{"n_layer": 12, "d_model": 384, "n_experts": 16, "experts_per_token": 1, "d_expert": 304, "d_shared_expert": 0, "activation": "tanh_gelu", "moe_layers": [1, 2, 3, 4, 5, 6, 7, 8, 9, 10, 11], "router_score": "sigmoid", "normalize_top_k": false, "routed_scale": 1.0, "balance_loss": 0.00958, "balance_bias": false, "router_bias": true, "init_std_router": 0.0234, "lr_router": 0.000745, "vocab_size": 8192, "norm": "layernorm", "norm_eps": 1e-05, "tie_embeddings": false, "optimizer": "soap_variant", "lr": 0.00383, "beta1": 0.95, "beta2": 0.98, "batch_tokens": 131072, "seq_len": 1024, "train_tokens": 541100000, "steps": 4129, "dataset": "wikipedia_en"}
Below are experts of layer 5 (counted from 0) of a mixture-of-experts language model. Rows are named router (the router's row for the expert) and show model dimensions 128-255. Each number is 128 + 24 x the weight over its row's rms, rounded and kept within 0 to 255.
After each expert's rows: "mostly gets" lists some tokens that are sent to it at least half of the time. This comes from a sample of Wikipedia text that the model never trained on.

# expert 14
router [131 107 155 126 143 130 132 125 177 143 121 129 100 108 129 103 112 137  91 116 138 134  89 111 150 129 161 118 104 119 150 127 107 144 107 123 156 127 137 173 107 136  68 157 152 131 136 131 161 127 165 166 132 102 115 148 126 134 140 140 114 118 153 128 133 111  99  81 156 146 143 143 116 135 157 114  87 142 130 139 128 138  78 122 147 148 127 158 105 127 194  87 104  92 137  67 102 126 128 143  92 130 130 137 117 104 122 117 113 126 157 135 112 135 148 155 157 170 121 135 164 192 105 125 125 122 155 136]
mostly gets: " It", " Bur", " set", " used", "onic", " put"

# expert 3
router [127 127 142 112 115 127 124 147 172 152 115 115 116 107 152 100 112 140  97 114 149 136 119 129 151 134 130 120 117  96 144 117 123 140 103 124 162 138 140 156 109 132  67 154 133 135 161 119 146 153 162 184 128  97 110 124 126 125 123 145 116 142 154 137 115  74 134  74 149 135 140 150 132 151 157 121  80 142 133 126 136 105  77 139 124 156 151 142 114 117 194  87 134 111 138  94 117 106 136 147 137 133 132 122  95 100 139  93 125 137 152 117 124  96 163 132 135 145 108 136 160 183 126 142 126 139 141 182]
mostly gets: "9", "8", " Academy", " Pro", "rough", " America"

# expert 0
router [158 116 158 124 143 127 117 134 177 151 129 122 118 101 136 123 131 144 100 133 146 130 123 112 151 145 166 114 145 116 152 132 100 155 121 130 184 136 162 171  88 151  73 162 139 127 139 116 146 120 155 167 132 107 114 146 114 130 130 162 139 124 148 127 128  92 113  63 154 140 143 122 112 150 143 106  83 151 110 148 128 129  79 120 126 128 146 149 119 106 176  80 104 101 124  85 122 103 121 139  91 149 140 117 106 108 121 112 133 136 153 125  96 125 150 156 156 155 120  98 172 197  98 128 147 112 148 136]
mostly gets: "ban", " Football", "า", " Mil", " Tom", " National"

# expert 11
router [114  98 134 161 144 162 137 147 176 101 120 117 137 119 125 115 143 145 112 119 102 129 105 127 122 126 152  97 128 121 141 112 106 128 116 137 165 158 136 171 115 142  86 133 106  54 110 128 159 111 138 155 117 112 121 146  88 102 164 181 125 133 129 136 101 113 121 135 128 122 142 112 131 144 105 142  94 181 192 129 146 135 115 147 124 158 150 147 117 149 144 117 132  92 137  89 136 138 151 102 157 124  89 125 120 139 141 130 120 137 135 142 102 114 131 127 139 152 105 133 135 184  72 127 160 112 129 139]
mostly gets: " time", " project", " form", " role", " part", " support"

# expert 6
router [130 119 152 132 133 118 130 109 186 149 127 132 104  90 124 115 127 160  94 106 135 132 103 119 159 147 157 103 107  93 159 116 133 143 123 116 155 143 138 167 107 146  75 147 142 123 136 112 141 128 158 177 123 105 109 150 123 127 139 154  97 119 140 113 122 119 109  72 151 136 137 135 112 144 134 119  89 149 111 150 135 114  89 141 136 134 145 130 114 119 201  96 108 104 139  75  93 105 127 150  96 143 151 125 116 122 115 121 114 144 151 142  97 128 164 153 140 163 120 112 166 194 114 128 128  90 138 141]
mostly gets: " Christian", " kg", " me", " Ste", " Jackson", " USA"

# expert 2
router [128 123 160 130 153 115 122 120 176 135 150 127 127 103 124 108 120 142  99 107 133 124 110 117 149 138 181 117 122 101 177 129 114 136 125 125 160 131 138 153 110 135  55 151 144 160 152 122 145 130 149 167 126  92 113 154 122 123 148 164 114 136 136 115 130  98 121  83 160 152 132 120 121 117 156 128 103 167 113 133 112 113  80 126 132 142 156 128  82 117 210  93 105 112 124  77 114 115 126 120  98 161 143 144 110 116 140 118 134 140 154 136 106 110 158 136 151 162 107 118 174 183 105 122 151 106 148 151]
mostly gets: "On", " Albania", "---|---|---|---|", " There", "ional", " Zealand"

# expert 13
router [123 114 175 127 160 119 158 158 152 129 144 131 115 146 131  98 151 120 119 107 101 163 104 141 131 147  93 108 128 165 168 141 115 116 112 131 146 100 144 124 133 145  59 146  97 144 130 122 135 126 116 112 166 112 126 129 137 144 147 148 118 113 134 124 110 162 157  95 135 133 119 128 142 113 115 115 143 164 118 124 140 115 104 142 135 161 102 118 135  97 183 133  83  74 120  71 113 141 151 107  72 152 133 113 123 121 136 145 109 107 138 112 142 113 116 125 150 164 123 135 151 165 125 134 153 149 160 143]
mostly gets: ",", "),", " most", "\",", " what", " largest"

# expert 10
router [169 122 137 117 141 110 118 158 142 141 131 128 103 110 134 118 125  84  73 133 144 149 123 114 118 137 170 114 122 110 158 133 116 134 141 126 113 134 131 149 102 135 128 194 122  60 134 129 149 117 156 188 139 119 123 125  94 156 132 111 124 110 133 134 127  88 115  81 172 118 122 137 117 133 179 133  97 165 105 137 132 130 128 124 141 120 122 155 117 111 154  55 129 120 151 115  94 119 108 156 149 138 134 101 126 113 145 115 136 124 118 115 119 110 145 151 151 119 124 126 137 141 124 160 136 115 145 131]
mostly gets: ".\"", " Coordinates", " MF", "\".", " FW", " yards"

# expert 8
router [135 121 167 129 158 118 108 123 179 133 134 133 137 104 134 106 122 147  95 123 133 140 108 101 163 127 160 104 124  98 149 122 122 144 107 114 158 133 151 160  94 130  82 150 140 130 137 110 154 136 163 179 121 105 105 166 128 121 133 162 125 138 140 107 126 103 103  79 165 126 143 147 130 130 143 129  93 146 118 134 115 111  76 137 141 152 145 130 115 110 209  95 102 112 143  62 123 117 119 154  99 148 138 137 111 136 137 115 129 134 148 124  92 127 172 155 151 141 121 127 170 185 119 116 157 114 124 157]
mostly gets: " Re", " John", " Years", " Arch", " Battalion", " Field"

# expert 9
router [141 117 152 114 144 122 116 104 173 150 119 128 106  92 126 112 126 163  98 106 127 118 101 111 164 154 168 127 109 101 140 132  93 138 121 113 160 150 135 173 119 137  79 139 135 122 136 123 152 133 148 163 127 116 104 160 134 102 131 161 110 124 141 126 142 107 122  91 150 159 135 140  99 166 158 124  97 149 117 131 119 118  79 132 150 139 134 134 121 109 196  99  88 113 125  93 113 101 114 147  93 140 136 131 126 123 128 101 127 133 164 145 106 105 148 134 144 164 123 108 161 179 103 126 123 129 143 140]
mostly gets: " Thomas", " El", " La", " Mal", " Gra", "Dur"

# expert 12
router [140 124 155 109 142  99 130 110 176 143 136 113 134  94 124 104 116 171  96 117 115 120 102 118 154 137 154 110 122 109 156 123 117 137 118 115 158 147 142 165 109 140  53 161 135 130 136 113 170 118 140 167 122 110 115 144 131 122 131 146 137 116 153 129 100 110 105  74 155 147 134 111 123 148 148 133  84 144 117 138 104 106  81 129 135 141 153 141 108 118 187  81 119 116 131  86 107 107 113 139 104 152 145 135 114 104 130 127 136 135 137 133 104 108 165 150 146 154 117 108 163 188 106 118 124 128 143 151]
mostly gets: " Cor", "Ma", "Th", " Committee", " Wa", "am"

# expert 7
router [140 127 146 144 138 113 122 150 159 136 145 128 114 138 138  76 118 100  92 116  88 167 132 176 145 132 184 112 112 106 110 120 107  99  94 126 114 118 126 166 112 125 104 112 139 138 131 119 155 166 132 116 125 101 112 152 104 137 130 105 130  86 126 142 124 126 108  86 126 137 147 140 118 135 168  68  67 145 159 117 121 119 128 146 145 166 139 189 121  86 142 117 106  90 122  83 113 117 127  63 119 141 144 110 142 132 163 131 105 125 127 121 113 104 146 134 175 142 115 129 127 196 122 116 129 118 151 158]
mostly gets: " and", " by", " with", " at", " from", " or"

# expert 1
router [125 126 156 125 143 113 121 121 186 140 140 134 116  89 138 114 138 140 102 116 122 143  97 102 151 143 152 139 112  91 172 122 121 155 116 135 148 140 136 147 125 137  63 165 157 133 126 125 166 106 160 168 139 124 124 161 114 121 143 147 116 129 136 116 113 112 115  77 152 157 138 155 107 138 147 123  82 165 128 130 126 137  80 125 130 137 138 143 116 112 203  95 105  97 125  81 108 123 140 139  84 131 144 128 123 113 135 113 131 130 150 115 104 109 150 140 144 151 110 119 170 194 119 123 138 111 136 146]
mostly gets: " city", " Los", " mi", " Label", " Public", "ez"

# expert 15
router [133 124 162 135 144 125 131 131 186 142 139 113 103  97 146 106 112 157  87 101 125 140 107 109 160 143 166 123 110 101 151 126 110 151 115 104 154 148 161 155 113 142  73 162 146 130 124 114 161 134 160 169 129 115 123 155 130 121 146 146 135 118 148 112  99 105 112  72 162 145 130 125  98 147 158 128  90 145 103 134 122 133  73 128 137 137 145 142 111 117 208  93 100 104 133  81 118 108 134 144  83 134 129 117 109 115 123 128 117 136 148 132 100 126 160 159 148 145 124 117 167 198 111 123 142 120 146 137]
mostly gets: " Location", " social", " Georgia", "ym", " Anna", " Bob"

# expert 5
router [143 118 150 116 151 118 103 103 185 149 125 105 105 115 116 114 123 160  87 110 128 129 117 116 167 135 135 118 113 105 162  97 118 143 118 126 150 140 133 160 123 133  83 163 132 122 119 117 155 157 152 177 122  87 109 155 123 133 131 161 121 135 140 121 145 100 118  78 158 136 128 139 128 145 136 123 107 144 115 137 133 119  89 150 134 135 133 138 116  90 182  99 103 100 143  87  95 108 128 136  82 140 140 128 122 118 130 118 120 138 149 127  87 122 163 131 133 149 109  88 166 195  99 125 131 108 135 131]
mostly gets: " Ho", " \\", " Dur", " Pi", " [", " Under"

# expert 4
router [140 102 150 133 149 129 147 113 178 122 139 125 104  90 127 117 124 150  88 116 124 135 105 106 154 123 149  96 108  97 159 127 123 137 113 133 157 133 115 163 119 136  83 156 141 127 133 107 140 125 143 182 144  90 107 152 120 132 123 169 113 129 141 126 130 105 130  80 155 153 140 151 114 131 135 112  88 137 112 153 124 120  73 129 130 138 144 127 128 114 185  81 108 102 120  66  99 114 119 141  90 124 141 128 111 115 136 110 123 114 145 131 119 103 147 149 160 159 122 125 165 181 108 122 163 111 131 146]
mostly gets: " Ret", " runs", "พ", "to", " Airport", " Won"